Below are experts of layer 3 (counted from 0) of a mixture-of-experts language model. Rows are named gate (a neuron's input weights, with its number), up (a neuron's input weights, with its number) and show model dimensions 0-55. Each number is 500 + 40 x the weight over its row's rms, rounded and kept within 0 to 999. Numbers have three digits each.
Before each expert's rows: a language model's description of what the expert responds to; "comes after" lists some tokens at least twice as common just before its tokens as in all text. This comes from a sample of Wikipedia text that the model never trained on. Tokens count by the router's weight.

# expert 40
Everyday and military/institutional nouns ending a phrase, e.g. in service, on board, Following station, game, school, Museum.
comes after: " in", " of", " on", " a", " for", " at"
gate0:583485487463543487438504497549565450490434504412530540554443505501534541524502494586568550570402449481527503555478505465471510490454504488515464462498513418512430486541
up0:508494469515437499500532455538552356528511530429506566477541537520539552460515548500475572546420511498541504581489555493481611514510551552564510457514485440494433516513
gate1:419476436445523388517524482543428514491510541563508468476495500518514529493488446487450511454547556452467536464483523481508514471498494525577545477478523466471553505514
up1:532478577556470537481458496498565513529475459463465532517533504502455511537555505519532490525456431508533459455566477503474521545482540455366432523525499512509499463461
gate2:446452558499519505534471526513503592541489525560523547453471381492547438495483487507471498520516529449468472510609524482499483427509478524472535488469528497524530586512
up2:469514408531473523453469521437492570426476512450476534409553450499442476527473539535491485522496473509461498469509553480481502472538507513503506517466475570556575531450
gate3:480525581517504480426585491500566490489498507532467504521488509531476511421546541467457561476487496503451484450410535542535471548345537541533486509476559489497555472468
up3:471504572477460503538504578473448496501578514462526515526497458424492455539506522507456474490445486473517527539582506434483540526536572595408557506486544525449516466566
gate4:480446488513581428506542444476466466479473449506510496537489491541554475488547450458506526614526530550514474476538505437459486551493501541487503515476464518464435509545
up4:511498443506439484434555573592516504504521492510525490480503492419555493520524428514548482465475443443552453550436554504517522496438507451599453496532495446555589508536
gate5:481501452468409583475507493496517504472568491524563492521460486525528491458453481514523493555527495554476444576501507451554496514551558507545452467472518489461495479500
up5:515542538525526381522502469515506449545452514482463501462527520505529475549573506494514527460472499444523553449474479553474487471484459454466603525519434512470533486509
gate6:444545483520482504494493558469534487488544515499479487468513518469448458553567542521453510496416553488550480516462525457470548457508599510521467537499487469508549508404
up6:548516540486536486485466536466484511480499506520440471578458471468479523499490501430389503536546463476596608479489531521474482555459524531506460532467463582515441470468
gate7:485530392552477458496523435502529482563466434538526535565512498528545453461485564461500508547458483545529499488477534491539453430512514517464508509513506473550426471478
up7:524566493524467424529597483528562491430493471490535506540478526488506448478532538435481472499427497537537490531516564454493455595448475556437523509548485428485441409492

# expert 6
Unit abbreviations after numbers, such as sq mi, km, ft, kg and %, plus pipe cell separators in statistics and sports tables.
comes after: " |", " sq", "sq", ";", "/", " m"
gate0:493532497453464538489498505496547458462482538537493497446496553468547468564471459397463509453482492498477525572484571463485478413450521459548546512507543424503481510495
up0:481423506525521462487474535484454516516557497481496551548484442514503550432545524578536508550493528499507487427510453551538525609551466533492450491511449621522513495514
gate1:542540478538564503480513482456499553438534499451466509497489462479483499538509528445478532549522472529515515460451524498408542465529453460529517526453437506445536490545
up1:481470532516442484527509554552500469542468473531508473506540507523526487511468482538490432439493541506461492516585463475574409556423557559445503452532522521525477496480
gate2:521541469501541549455471551449522530543501407522520550537415529493488481547477459432527569487569544547503498512452546506469508556503591485496504475490472499459505493529
up2:503549472556468491505597547436573504493531497473442574428483526493485540448571530527491505501606510445460375448445519552544600533531517536495477493441550503498533446458
gate3:553501464545516484462492532468461478479530524451548466490585551500490470490504532466532499492472408441489543516554465502574461563527508536516473501451462554511571469497
up3:496497531433459497483494494534515504434518530497390585548429445489461526545525487522506459539473577504513436470420504463462496509492492459463573485562527451446429532505
gate4:499499510531474490490475543539486485539575519523513522455515464599533490474547456508487471608497388554539406525503507507491418491555510442521506511488555473552510395494
up4:457498511417528554475489505475530525513508486482501459650484528550512484481539425541511493494489518535463556564512632496491508529516553469529460450543527542502494530493
gate5:506536511538538532473504508483474504554513492483478521466532433497577547345490500559500570494506500458425565459529471518531494505491528483540479512542456529512489451528
up5:422521536522457532495526521435564561527500436522474530523462534514472535423479500598529602475512557489500518469446484576510511481522450514448549494499449538397496544486
gate6:493530439558529507526527538487483516487428526489485467516503531520417549490465563486481525555490477524505511495434473491479391534502456503501482409492473559423517548474
up6:449524477460533507507532527503515483481487548468450526525534562507489532535497558535533435521542462531511489408497536500495461506531410540493543460490509549462511518457
gate7:518442561457460481521525521531531446512574488541515478571442528497463458439526514563527426493466514479498515525458448471478458501505417455499494496529512523470491542508
up7:533501501479448538509502530498535470557489490498466470570528486486449470539499553546493495550484544490493475467453472462504446536511500511480478508488546450476558417428

# expert 46
Blank spaces, pipes, and dashes at the start of table cells or list lines, especially in election and sports results tables.
comes after: "\n", " |", "|", " 2012", " MPC", " 2011"
gate0:503516509533452545506443459496483498508582500529458495518451492446528521487532514505481484476454491490507546431465450496471527447543454521515562525490592520483513466546
up0:518496529486541495498558479530484502502405491471510486467523473533477407536474433472506503552520503432506494527518528492493489501495507455560517529440405447506461552372
gate1:502468515573569483555516530531511434494547485401495478501480503491481474504522435441477420478524471503475461522477486518463506511486428490473499485539511509502533525541
up1:506494517558564504539516528534523428494552471412504500504460524492479485523531451444485418453501493492456471530468485507464475531486430507461476512533511503478555532540
gate2:495489555473461513501679577501453527486419511464532464529514526479538489481504509455437471503556539454497482474498510447483551549517541560473450562470445517483495578489
up2:437452457469481494504478599529583506469405491437527450500481477527544572504548496415486439523456527473513501448523554443566491604472546528469445500512467531488522500478
gate3:494510548535456474543479478467500534492475551451585501458575472534523476558494569524537529487416520511578484463555461428497536506509481525473539449484454451475511503534
up3:494480559426531541465440478497571486493497430499488440489512480474504454494466451531390475538553537452462469577536495479428506498423561458502476523491507523521506473462
gate4:529506499551459539591541602506502439469527497453524477544439508529425485530445485512494473496543460535523487499443466490524458577487519492495451478538495498520437620576
up4:509534494462555496545497488511491456527566511505445514465508466449557517467563507490528464484473416498497475497537557575395529507534548451490533502476504558419521525515
gate5:501527479460488513383527468479477543481491519507479520460527403454517493500506455483548469498524550499563542482481530488469515499480541436459518509553534508505521512454
up5:505503520508499530515529404431478528514476487468510574382452451498541520444463492479509504445504519452535566478472428472535414507519534509530521464437485435514476548473
gate6:463552532504480519463428579473488585536508547449524480522524572469518429525466478566450529508557453508547531581482558487426510559506494518533577544493511517510501502455
up6:525495467485488482552582461537526455490476457532532525452448470515501548465546562436556497498446524481462455430498432524549488424513467480476417475518511518443494518567
gate7:516533490527485503476493510529473570447508540511484458553550379446488431534513468578503500471491548523557470536473554460510563488522483488519500508459367526524522459511
up7:467526495511536487528543477470517500462485544486449527520539470504404485535471531497536477419546470598566425499539598494503461581451493504547553530480376454500486487496

# expert 36
Hyphens, digits and symbols inside tables, chemical names and codes, such as ISBN digits, race time gaps, and list dashes.
comes after: "\n", ";", "wood", " during", " on", " –"
gate0:565530485493462524523521511485496499470502536486527509481501490477543483464484545574447436511471496503534547462491479492423486536497471580495453480568457494498467509487
up0:439545498481449522517526484498539477462480513544565558476509440504513487493505519491446560526530479503521495523539522452569461514519547620485448507567513487538446522431
gate1:532453503509519500470513584492548448459499477565542527522509497479503496468476527485461503528485552477582499544526499467451551449479502541518520459508475494511509476471
up1:504424466510532545438472582509585493530507485564522512515497498468461486496458545499488481507484553482603511517481464452463514487467473522545525465514511529502505509458
gate2:576465471480510508502523550445425481489533523490529502537558454417518549488469515518451508476524526528499478566489517472558484491492493494415458535479505450528516509471
up2:518474526484452521522555539462392498495533486559543526527540484460488556515425501513445521518466500509533521530490532441554532468496498545447480511502535446521493479517
gate3:519478475558552417558507470521450552507523502495511472553504486510503499489497505494529433463488410538502451543549459432487486582477469431486527493436541545521513483491
up3:523526497455442575463484528447547461458455497476466509461469544495500529503473508495458516528538564466534588461458529569494520445520535590510464531526488484487446501530
gate4:458441538514536516507486497464517475497477564475570511540512460516495506454522473521503494500539488488531480470470558491453505532518494483443528428435437533432482573504
up4:446505455496481443470436534457462536554486519470514464567491501463455511451367463435477493576481500579615486492500509541479528573531535544421520486504503551488534482543
gate5:442521513485465499514475534564498576523460510499464460496388513433527481449573542503534527453473590548509560503541510438534461535479438422479450509552495440467525547496
up5:518568524500502497510452518520471487484520504440471561499516540490503426550449505456474549567448475465557430542450472469435477512554521510571553506415493485460472510485
gate6:424510542476458502503442469551574463479494450480419513502485489589503507507574459422550511562538462478467528554560561496484518476489495492498515465478520565474550520527
up6:425587497529511452489520528429493475409499514483463494557510493551546514532447505510490549495443534527502485439476493428479562471513520574462566490500417525484472520525
gate7:553523472475538472455519508496449521498471558529532469490518477440549512529476467531519538493518486542534539552531490575451438466481439455447470502471502508523493533520
up7:486472534542529463496458457462469551527547600501517537509547443444560475532424509476520553505502501562505485538510477512436481541482517483451539503464579489547490427519

# expert 26
Hyphens and dashes joining compounds like singer-songwriter, writer-director, Jones-Imboden, and prefixes such as non-, anti-, co-.
comes after: "\n", " non", " co", " Jean", " al", " singer"
gate0:545495425507516548499502503452493477494473490476501458420497513512516442520478538412507506397498451480526547500569463483421485462479523500474499505467547545511493524458
up0:461495578461454496538526526564501519525516573517530549575492474459469567471517479621480497569533508526481462531451557476621532497513509502474505510589477448506502430624
gate1:507465495578509507521600519432500386513493490498521582511475470485518500474443519530492471474506488510513523457428460454487475468510499540473481385523450544554538526437
up1:504512468548533491537593496448535378512478504486512563510472496453534505487448542529511520504490498527516461478465421462513514459510483532452486404543503572519560475424
gate2:489547525550544495524549511477561489535451552583485523467483516497557469484501531485525481459498479482555564511506554473465493479434485426522507524578472365536556403516
up2:476537494459455434558458541478491504507530571447501476503455480481528466477485483532431439523463441485540511491426521473492479518517521573508538495494541473455455540529
gate3:452515523547516477534498516482506457465497479475536490465478522505534506470493426491513577535435475521502471474491548463510512473486521511524492401502474479444520484498
up3:477533464569487508485493456449523430532461476523553540477440492491552485556525455576610562530455490502517479485470524484508557499501547483457479475495504451451535510545
gate4:540480479499458548511545475459531527504463469537470487507564518493511567613506498438501454494489491484623468505525477493468510474516469599530510544552517542508506499465
up4:474441512494482515440491534511525486469497434519459493446529460484474511532494479491514444489458520487534499429493486569492573525572496550497572475522536477447486527466
gate5:491551492490456491493518509534569467486420516514465547429506456579469503503448470554498490502533488531441515545530463465488534448477446484491480506490593505486478496509
up5:517486447466501551554480540559536503471478511475512490504483542557488474523524484492539470478554469588527553510522463503470528529525524531435563500515558504497498438508
gate6:461480521455461618508486497466581466493370581441504574492511414488511536563558549476446458526469444450561505527510505510532508515503518514564477555520436493520491480580
up6:429482471491488548501503498489598474538432556441557546484446474505530513498538559434472425496458492459545489563507529515534545503466566529551508553497483477539498433551
gate7:490536466543557448464475513529468535412514545552559507536493537493515509443533447509525535529518419570514437509492487548449558532544581498509547506487535423490468409569
up7:507517455555581417456476508542463484439532516532515509525484514476530533409503454507523565528559396574488487511499502498469588547529547528517536502473524431507468369572

# expert 30
Names in football and sports text: club and competition words like UEFA Champions, Copa, Real, United, and scorelines like 1–0.
comes after: " |", "|", ":", " the", ";", " to"
gate0:485543558475498571535457490483484494456488499512580487464466494500453556509495505493496440563511394466442532530509475415535533499531486543457444453483483479471478514486
up0:467554508460502527538479545477462472483506499536523506484498481484446549493488475473502453514498398456463497486484538429495629508500506514465469501500479498507452537452
gate1:401487515454473427511523489447479466459537561485456506576473508481481554547585515540469495462451492462462472469440570474471444525614503488552410525506493486467524557514
up1:406502561396495419521547498477471481438538545470443508576474501501507530554579483529478496439440502452480486443455547494443461518602572514531415567526487483461529540464
gate2:488503471544505450452524510525467545435453555488496501518528430451538545511534538499473477547576550548493431537551583469516445531509415414533447578498507507568475541469
up2:497542532571508530449480456509476557467448559448500467481499480460570533522507419526506451552579508520566445470527516517453516499532507481509496598523494480466458484490
gate3:447449496496526554472513467456511509485468485476502476526547415525498503550475540533501579498453478492566474534490594487517515456491535515556520466500445474488525463546
up3:473514575508472456559480496525481548439460557517497455506507554456562516500509511504532552457482406436510520635447527518462518470459565566581444541534457508509504505593
gate4:470521538514526502453543452449520412527449490532525515499560540521481457436503470538456475480538484543512465513552499480426502487557430438449479486525571539536483432483
up4:433476489493489520527412525512486557503477482515475476549356441511476551525495480493534546501533418489449518487497575553533484529486521506529508537544451489492502585504
gate5:518474500484541432483481532524480539406489494457502547534524468542522481505558517479559456445491469504524467487438381507470493574470513498564473485543460516493492491557
up5:497488577475445589445485375546454508554563459466515493452463519492474510524506566529510560507562541515540499501541535453460519490544484486536508401452507552465548506510
gate6:522565488463479438495570465502537430492536496572526533495458538525540431425475562492480528541515499536450558513535429494470490451560474488516536529456476540518479433466
up6:460564427470583501512512503565485563452512517540389455430486439498548439569532494515579509452529451514513499543444486451479539567477613591509507517518518458486484526528
gate7:499490507486513492451518550505500485460460499551554540518539471539458525443502464466564451545544484581506539461469470562544495533488463495536472493446470522477416502550
up7:490539488536518450482420553502577544488527556519483474507529590446515525550508473548453486511483493542500467449434490486542490488518540526527427494560502529492452502487

# expert 57
Dash bullets and field labels starting infobox or list lines, such as - Born, - Country, - Location, Coordinates, Website, •.
comes after: "\n", "-", " information", " =", " Location", " •"
gate0:549415479458533449563457444479457458421466470490482512469496451451541455500464596606479505449548468499561550502540511516518508515480512439568482530501407485494444501511
up0:445614522520483523462521561550508505577528534505546493534540538512485510523531525439490547593426523474475430507484523483472491447499489553425485473499554469495573453479
gate1:438546513432455472467512547450502445490478511542561470570496480506444445553545502536514545510511544570472527522486547467496525513530449417456459505479469541478473506449
up1:458479486555601494495544488536495596443476493468405540455501508538513535486458557503525470512452495480467461456564599512542455539463536550512511490548519477534522525508
gate2:479508543508517461538492504521513505521589498524549538416473527501549470505488572473501444499456489440472491509520511526547491468490549563482584523426518532529478471528
up2:499532529529583482563456490519495444576506515508463515442486494468561473533484489426485467449460547456494481461573416520491466456431548547453519538413478596519471466545
gate3:527554521481476480551551455513507498507578588557512478519515484489492504467504506507506514552506486505532541497419431518450552586464545535542486479459490591512496466468
up3:485456481577538497418494550516470478503414400441472468511519509489558500474523495447478491466489458472470482509578568465511487389543508445482468497538499433527534467542
gate4:518503506486546522494553441441524553478492502520580467488503534424456506526428552478482488491486498566464484523468456488492424501551529495518540487490474502490493569557
up4:493433504486551476497517460533577523478504481474486559557521463576454434548551551499534556523572486501544440457531489538546471445458507456510487493464514477493499504527
gate5:502568549575505461505482510521496486539453531525596499553507522492437526533467549488555510502514527483559513443413478570446507427422476528458561525504526556509472471533
up5:532483471493563504405504435506489493512567476477445488487507468465478421506441547464527554511420555534545528540568520502429527546499429506533459568510546465539463458444
gate6:495584516530498497549523474495501524450502492478498459514445435518498494510516472489475540409529502479492570418455528496533528517476538481488478407468516461479533574552
up6:510513506469454515504572480458485452420437556518492532526547502524412540535436526483551511542491493525492485516495518428547464487496473455518531537496470509442475534502
gate7:522452495511485427526462528548451433570494435503484504526481488531617467496546485460489408507487514461461488509553499533479504486544434537458471516463508562519463470436
up7:509437460490497371514512509501494448595503434483447486531462501520538508486537500432511449489492490492493469483522523471466508538571492564487472497481560596501540480421

# expert 13
Nouns naming quantities or column headers in tables and spec lists, such as Total, population, Maximum, Length, Votes, average.
comes after: " |", "-", " a", "|", " the", " •"
gate0:466525476509513479559458494384540494483521519534560563526556530403518494475444578483464474575448486524451512499524488503455541486484496506527507497451490465591535421519
up0:523459564525510555442478511606477524478529554444415489500465471538504575533498432489508520465542504464549489472467493436506452508554540532490488497506484517370511512451
gate1:473547507387548538490512523449410464461496529507528494579519470515574507513457579477464437511513461523491470528499484495470481505537496501408446478541545517402472576545
up1:547501429474537487524531590511499461445505480454497536572509492519511510521444574505452465486518528552463546466519459524500543502497500533387502492488468517495494545534
gate2:559544474549477453451530422484416527521528516457450458502505523471546517517517497483489443522511569432516472487528530428501448514519462461499514493464433474485507495543
up2:501521494536491428490489498542497469544435427566556505481473506498491479505513490560467544521560489499591515629502541527494452440474594487484499489503408491500436527456
gate3:545490476511612502478581564471496490470524542504481510549546567542449455538496459487614401457517498448567475391574436569504482528466486465504505427476475484491511458507
up3:560452511496468508497445483445426531528518499537508450495503423491539538528422563520450544517496564490438545589487490401500556520542504501535527572464490473491450587476
gate4:463477407484548494504554482448493518541499531545466562426528534484507505536489499535451538476504526523430459414541521535527525580553522514485467501494527478475535491497
up4:476494514497527458558462465487500490538491567486507560447538518512525464466453429490522567507544514499464485404582445543523487501539563523522529494540523518492452490490
gate5:515533449578554465512492576490448484511544549515523509589439490523446525554486468515491498520501524516454494528496523591476517555537463447534494561519514472560512539521
up5:601441438517546489583569498449487452465492510589442500491504466504445435522474553483523518436466522474493459511503484460459573473553524542470492514531466474500446562514
gate6:494534439520475510457525514493498571512515503417464507508540475471502517458555581551543429470558473509486467513460553433498520522433475570536469516455475575537519472463
up6:552505505470529477527488424497543550496498465443498518510452469488576499458485426502501451515509466561544438507447584554522485462492507526513505537569509512545512520508
gate7:544467521578546465600498492556453502526492551491506469535546565554415494436472449521489447505495450541504489496487537435433504513478529476454559445519534495493480559502
up7:520469556472540470532472542535433537502472542448470489512520432563486505497476474536423482551496463504433494440535530474421532455488499503495479462491591510463439509477

# expert 44
Hyphens in common English compounds like great-grandson, high-speed, co-organize, and dashes or pipes starting list or table lines.
comes after: "\n", " co", " non", " long", " high", " full"
gate0:508414479460520494478546500479563455455523533512465505522446505455462578529524501480467557458534577564460520456523486522481444551505458504505501506474481539448476535436
up0:505438523449518511490547505467522472445531548494448471519465495432495487529534473498468514454551568571514549463530503509430498547485501503497519456499491516469470520465
gate1:496533453497474452522494551534449447510547467488479511544502476549522523465510514457556502480518450586561502514455497458444517506498453560517440507510502511555531503524
up1:506539417491463429527504563505447462524525489518468536517566421503550492496524515469549529442529478566557479509434453472429517470510470580492440517502535514541534480520
gate2:516492547547552518455518625551431434498486480512506485588486523490497511457489470471436560533524472535385440432431494464523528520507480460546504498471417545490533552506
up2:508538530555535538489503572523430478499504497497495469550531506442484493460445454458450617512530448548396417440420519459547503497477519501510519454461435522537546514505
gate3:504488517487524439576509497503498513593507473532480539527425497538476467490448526450530474500507462509531522503553472448458447452487506534464484463491589517500491498586
up3:562518511458478496488493538484447537563519505503473509496507516544517450538451502497537459486441488469585540520533515414488490466479516493498432507477574525487508520506
gate4:516570473469489501476515453441482490509471551502609496530532531494503458588451493488577507543467479498563520545561520460485505428568437442436558523441566469452453475453
up4:461462502423567537443437467465550557548449440540498521536522451462541519492486497580547456513462461585508485503449478566522520490480485486527421523569512500533480536487
gate5:499451566542482476530555491511536523534524508469480481515506503461536462614524490521421488472512492492455496456530522478583523455521476525480432537500472437518488534542
up5:533543483463468517491462520462556429485446471560524551533466496517494626502440502549522552549481456551498494551463443463510476448456480388518517489508472455462494460489
gate6:505484503487516502555478455511438508486539507539421526522485498476474446442498474521518462498486456515501487505584501549510515525421533461443520487480497497478517463567
up6:548526557477519454566518470484532475503496524531552431522504519456563500481492526477511474563562488526477513496484484507469483498490471500524422497464513527528486593507
gate7:473441559513495472517550537477503458512486494475456512493432460496571543536530515487505484513506449517432431519464552447530496494542547523509514428477447448468541448514
up7:508462498450568485469378547477515497525474428461447487439495497582492496444493534466450493504547534486439525553497498487469491537437480497501479416448531557531525552521

# expert 37
First words of table cells after a pipe: initials, names, at/vs in sports schedules, W/L results, such as vs., Jr, Chevrolet.
comes after: " |", ";", ":", " (", "|", " at"
gate0:444500458492510504564468518469517507591532484432476531512462443512502468516489506463503523501522442451502504463495520511524550411495419502501490502575624486474515516492
up0:389481468431444497552462536533474541564521491393525490505552498473496463416431533535547535558515479511495447477554464549423551435533460490607526533575583443440499557491
gate1:451474518505526477534522451512502573441530574494512454545510523586526510549507482488524493541520472490493505451526430464488496524486503441449470451458503550473487512410
up1:450446624549468539566407437496442471512494501508504520472519511461492579533434549472528498507481551538577537518598501494464484594510499490462503468453534436428509527510
gate2:416428491498547529486464450468495470511549511557483432466492543543545526513506566494536547526605531496476562475529466573479517542489511525512556474427485577420475516436
up2:477634592548464478488484514529552505451549458490531501509516518553516483399437433460469518576476516543513451521517559515520559502491573506508450472522484515596504514453
gate3:554470446507526433491520577516461442480561559534479454544452476555480545525395514576477498525575502524513476468541501458469484530552476463527488509446480599549471479451
up3:497481516576512521465512517472505526512388509496499502446534503510583527548571472475451500462480437449474510493442462538476509470442500598492586410477525488469501543537
gate4:499503450470444469486484523440487578520468546526515474584511519517489513423428499561444508477508464489442523500522504513514508454537550437455446477531450540483514460510
up4:483555503497451468522471445536560537492526472483497500466486524476508545570561509480571515523454493486499466519471469465460383461464505507546531475514542599513512507529
gate5:516529487550424477550487511543514512440499488493467452578490576484512473513532538525515533522403524611531521478418429457495509535504500485465563485578543551518485512499
up5:524545530507421556516507470514499470463515519538460506569506516496505502545499463524508470505496542564596493483423469390534491501452482531474515436527474561484539547521
gate6:539437463521476526528522491514545478415524534481442517533554497471502548475581522492436485484507525480452564537404483466538444526534482476508527523441513519530516495561
up6:544503465527536487446537484526442515554542483498576413460556512502561542509483489546492452524559457525498521482512490492454519480452476488477509507538517559563530477474
gate7:424459522565443520456460503503531513521444551547483497474518492538421400497478542475540542524541512620535502484532510494512485475478523501485481474476519496491475516545
up7:471516550530476553472467489503376515496482512557530556508547491498459490454471465542506493527488514553491523458520443529490502469433566457576483517520467486523433500612

# expert 48
Past-tense or infinitive verbs of speech and action after a subject or to in biographies and plots, such as told, responded, withdraw.
comes after: " to", " he", " and", " was", " He", " who"
gate0:527514469482480431529533523475476543455524570550553498549456508560489437623568544489394431503435500523543526533513510441460513541501522496508534474585531502460521514512
up0:588522503483497484488589507457531532502489594584548472533459471528519496532532473436426434566543493501492540495511581509506527545469486569519490489506508500502535516529
gate1:467500496539518417569565457483482441537420553539567545467560520534563430441470587524469532508556551468573408515505502484463495447497532473567517477478526474401582469470
up1:543507508603447430510563477525554496514421556465518485466509611550598442437456518519574562507526530469508465492446470456516490470467541454597510465515558508418527449559
gate2:613560510553531484494483481489423499491496552468501485429443433485470539496444506464536481489490516456536491493504512492511471464564471444462514502507585498549502492510
up2:473424523467501587489534465469500490478483437520461533543465542520543549491510429464522509449418447526487491509468599470512516531497501464588513504511553485494514474526
gate3:494419401462519465451519482488501555448531538518486489415531510513463518579542550511533550430518485506455465540532509537489487602504529514490505490516469471592476499507
up3:519571535536452520498466534528483453488429473438474514566442448466480510461491540535426458549494517510524503486495516453483480388501456513454471557521537550424475511486
gate4:525503516515483558472376528519574498507495501460538466528517458484522524485487468481461544455468509532555504570462442388439481485489457582536560517519492523506455482559
up4:528441491508473506504469511475572593515487539464513406506546488474567510517485423486442479462527537542535500523478462471460493495455415520509564561469526446509503452581
gate5:552528548472474490464447446452530497468482481503526525438519497554490497479471492434566412477543484420472576524540433549513468412491439463519501563506558471510502579587
up5:507461519434532535573485551475535398558461509518504495487530441496536432490488517494542454463530553536462503457484489500520486480521478534466423537471487506446555518518
gate6:511470460593537551442530507458526515500568512492494526476496556517469506578505519520474483504547511515478456544504510488539494519428466535456526413460515468457476506500
up6:458563543441486473481374507559465460516489507497522480495458444475512522452517578465508489487477416594524550537520459502492473488556466481501456550526519504526513559540
gate7:449433479485514496475496493471564462492464447466505511537600475409532533454522480517496527552512453497353575486526460490467491508504415491530531465527507466486441519472
up7:502572538484509454510503476531499456527453439445428582511463529434531542507462470522420456506592492505373537477447491551487537478504433537542509471520492532480463551491

# expert 43
Nouns and adjectives right after the, a or his in prose, such as following, proposal, need, father, original, term.
comes after: " the", " The", "The", " a", " his", " their"
gate0:496482502465527457547544497515543558485421461563437474472480450449542461414541470533506457477506519472601438463539469510436514433481524520457468477534455495562484503441
up0:501496499484535454491497452511573472481525479550481530463478557460508526524584445487469455581467518500424475468482458555436521429493543495529543582509507451454468453474
gate1:599542476509457523423442493497475482480511500427405512527486574468579509467550480568421422514439537491504530513555528552495494444519467564469561497506479428465483482622
up1:624494477497455525380502523454502501474497508451461465512539554481549489531517437564456460472472500512510519428521487503515559476543533566453572470476468461519463499541
gate2:450515543550493553493541449568425440575498492536568498526466531538504446455523493536585497558559519503502471491528499518443506500468509530516464508534566486588507481557
up2:560486514514544495515571452438444471524507511520497497546544426467468428521493536477576519463441536486503469453532526524553552431526571518513491482492546534573423491493
gate3:491430377496566512446556496553430496481520532577558514492445494499452561461503491516489438493550422506455530541514538399496483475496445547653524539516493486560383508504
up3:440512502478451523509544490486540521543518527463535531505501493503480544443510497542470476513516539467538486523519587435450493499436558480580494650564414439442515530478
gate4:514476561468555405480475491448453550508581534536501552508474458454528480490490502498534497504520493419469569553448519540526442540414467506528472457457445532432446450491
up4:507537536530499526484449483472575581503517502507453492503569477449464529492428568459518498467452485514517486449470527548510564542519552500509465515503500498485639553527
gate5:519539530506497493501572488598453472460504429505523536430460518518561549509473505460518511451471482470499490465510463506508576361524546514510464491484457441447526458453
up5:561465497511473446530451446428505520485495539529560495585471522556533489501593513506498466551534470554514504531461557432504438573497455512516506545492482491481486530589
gate6:531463447426536485469558460507536456523504466537526501505463455544457489472534459510571512464507478537508572526451440484467563465513506447477535447431525495509436552540
up6:505456491471496560507459534533498530531481475477509535481499500474501479535521436579453432477533551550591457490509520415562430506535448533496495497467573538440525529460
gate7:497528503460511449474505489509500421552543465472534521492513493460533597503461567466492491485509457479485415456516518564497512460487521532525514485487496495532504440458
up7:499501558510527483409492533524409572486450521498565540533459461466520526524537463499474438513474521465481526429495560408552527564467502474514493501556493586523496467553